Experts of a small language model: vocabulary 11692, a variant of SOAP for the experts.
Below are experts of layer 2 (counted from 0) of a mixture-of-experts language model. Rows are named router (the router's row for the expert), gate (a neuron's input weights, with its number), up (a neuron's input weights, with its number), down (a neuron's output weights, with its number) and show model dimensions 0-255. Each number is 500 + 40 x the weight over its row's rms, rounded and kept within 0 to 999. Numbers have three digits each.
Before each expert's rows: a language model's description of what the expert responds to; "gets" lists some tokens that make up at least twice as much of what it gets as of all text. This comes from a sample of Wikipedia text that the model never trained on. Tokens count by the router's weight.

# expert 11
Spaces in tables and ranges
gets: " ", " |", "–", " an", ",", " P"
router:451588437470507512591557393532553547458519446482481563474509485533540428549504527505519559460546528504485522508461523520477517460517478477503450446528449561519468411497458422532527523555543515499457520491522539492521472480459546444534559570503461481521511532539529556506440474445449549555517508461581468497463537541512497537524554384454514477492457445557521577503533482500512477534508445536528497524490451452617523476465539488490526510521452502470563523518440480416486531577497526508521546548454460538486443496553456531481537524518557452505526450502512523478471506554533478530497442489535500452494493535459541464496537501506510469508543472454497546512507532560512464569570504556544513449588527512468465468436527543547482467572467508480564461547422521498501545460493567
gate1:549564476514548507465535516481443480469502448534525573566548529550526562487598456518507471515503503535516506534448437446488562511521552476485498481495444476432528459513494475554550535457493486455490529563459491477496461533522546510431566479487519545518477428504481481440471595456483440503488469402580507508543441440446545520411478537534551561479458463413489479474449516448438414444522540583492458526464497542533463503526502557553481485472505528515442512454502496472464503479469500539474470490537500443531523469525533461558499470531523439466507541462533506546511515443463428558542452550460536451549531563414476466556455513524470470539511424558532526538563457530510478538493413516532546511517450498531481490475480477415495523520515485525450461435515475528521489531466448
up1:543530494536527442441548540495475514475486484485509507500460527498525589527574502504498446554532447570537511493468489512527560526501503520438547509538445526448503477473446587552529572506534520461484557509488507471482445558551504533423550520509543571475469468436459474464430586481583478456503488507531508467535469461448505494487495547548632463501481408464504497436489546460459423461548517528532458472529519523486471562525454520562562520522543537507411478450433491580532464484550502533540465526500510468539493518514571460555521519525498431463478521475522535533446511492516451505546450540452497439459482573448539498526493522510413544515497468475517431457511524524503494493514435537555487585467487507459487494464391492449523507485507450474507487464568455432486557509499482
down1:477532484566520498524483468443487561545488516518497509544472487543558480537563480436531518417536556450506505499462523496506539493453479492524437453457519526507551467570639459538517509421527456520505474524488471516519529504511466459493440455530511469483398438549571545505553450471396524536476500490568488489537514535485496454453519514519481498502510538530509528558566494447509578462542505533556544486516436473466511472500500480489560465483521478584420523513526469560426516511527489517491474598473569479524485454431540479577541566512491510505533484482525487463418576468522501540503431512570466467543463486456463523498473517494514506521538545502512482519497526517538468507520514577532541552565445510616565387559502528464458469430534483483467538503494516514555493459493509

# expert 14
Word-start pieces and numbers
gets: " ", "2", " at", " by", " He", " E"
router:429626448457483513580535405562554555481545485477500562489476478534545460547484536498534560477550522510503557527454526494484477467528435470479450453527455572526500425517452433536494502548502549476474546490532536473522490467474530433545532594474454503516515508544509583507442467431512533571501522473567477528479519543523487544529496385458505499490481462574540578500506465520515497568497466539518487520520448427586510469452501474475516523544472530467554525491445440417478557566532483511541537549464464539498448523539471541508522522477525450522500501518536535503478537559555480537478484496540527467447520549446507477486529502491524468470537480459533525488488548527485457593518534519522507449592493507465445504418515546556497466556464482476543473551430522483507551464495549
gate1:516441441494536522461506500526514490499517517487469452502502549494513492497548440519536488546471464585488531513496553457527541445502486513493466501550577530529544482497441537528562473486503494512484449433556445553496516466517431534494489455449471449530472414501493462576575501537480467428571520552564539517541488530541463503541513407419463530502509554485546419486507565448585478492464564470520497511531562575549503554500480499490434544452431558436562483484508470504578462492527498482469535518501547417536538553520529524496511486516501475529460583574487506502501476464538471468554554513533543454512545502435436547507454471538522546510469553505520453471507488452460490453561572461427382431526454504571538507469482532489529537475509568503508510461523537523472496571518467
up1:512513536488481499560466553513491463520517523492461516472525507483508459502512421509511528507512558448505480537472445532485478504493479506517494479474527509499483493506526485456456503510474542474536554497470432440517490515440517450529443505532451567482533540557579607519450510474550501493447412562465490529424494490466498475454495527590441419452561424513453596522511430523421521497486457482456560520453498514513502512573518547519458448486575526502501509509547573449532534492460541479444495475502490514451467474540467522524486438557440532461524484458538512476487510523453537542470511487451476491521514446515509444499587484451427474543400406534410508490515537470511441448374539430529581488515589514515504524452475552479499468510498471433488465538506560503500530490439564
down1:436518597489516535451571545467500507543492447528428483498423551476505559534496475535494504530515507468487494482534452508457495540557446549526527474413573420480487438474578472510531517562464462459479459488484547483558508525495555481518497503476530455543484512505571533487549551525545513494452505470550500498562513476482479436448499485556475481444538538505528443487520540459465517512470482459485516469580523407532453544469538514538548507592480571509446516530553532501500520471465462473508490540503505467489410514457456550554516486476525533508612428515511459469567500546503475459551495468498578532455492529436562470493490486495519506538481465496493530505512460489508392522540495456439542478461537523603516437539525488460420541449541457476490450494434437513492613544494503

# expert 1
Numeric separators and units
gets: ",", "1", " and", "–", "%", "-"
router:459574407510520514553477402557545539475543507493457564473499513609543460538514535445502580480541533523500505537450528474455525476533471483499464445556463534518462418548451421537539518558524518504444518515507513517511452487461545454538566577491480509511495516542530557506450464462457541529489492482506466497478542535533498536551535419456513507471475451611520557509553466511539461560502448542542474530495452429589488477443541517481522484530458542433550528523466416485438556552513504501562513543506458548488444442567474527502553536518524458486489487503499479470485509517550504544502451531538519471454511551428479459481546500465520515522479482430514531433501535542532454548542507543530498461570489513485482478422540539541504465531488475525572468540404479537489547456496558
gate0:464519555496514540525529424424448489461533419513509538482533516586471471491500500531509529551473498488480427483510473444547429549543481542515512439491510379495462410477456495503564521505566421545521563468493471523505496516519524451566549444449568501503441462557574499434510507506511552472544457500459467460491434479441498454477555449574455491586489496480494465470458486485445477475481558489439590460523459535447582468536562506464492529512480519509465443538515531490532498511460526493553503469604507514565523583547532466484522491526491513544438505499437445486540493460507512461553461522554572541585543569527570503532492452469517519504506489500430475453388473523488476498490497504488434470478456543499497480544544476498554560504495497483523468500499492494503454471465483
up0:501492496511511519495524537480520530531497431465554527581569495462513549466454538465570571472480451472436548463427458523463495545508573499462479564518551530524531539499501471510451464476498486518588460504517438544569457495544507517529539494506480527528413441508474545562456484504554477492469468551504551446526422501471482532474576469565482534537541538453492524527494556506534520562415532476518479497464431494477436479598479479454496445452448567507534501448470429491488529569475484524537454447489477527514480576487428492511523551497506497464509479483437507514562503491506601504464433495484469412483523481459523457504567470506530446470493475524502560487498528480464537504448467566544471551428490451531500442554467448494449533611435516484422530469529457511545517506560491
down0:540516510546469568480528570469446525509480477467514455496549460494528584543528520488506494505479488518446499489507497460508527491485551560425491510587466466457557509504470506515480545429487541538454454523508504480491506548503516520536485539580572511557444495506533535507501407537537447547459557513450508497498569548525524447508497481480505449532531535451444521446529512499498405511489559514505441445515452499495467505452597524452527464608507509522435510456500509464538489401511526598466502547426484501455493468452558530504474517452473463469553412447487558553529468540537511443486500540478505433498550450570448446513485470521562476509510558504540473490437446543528528517479514512524536505475497585544451506527519563486516485654498500487529527517511561585474502513485554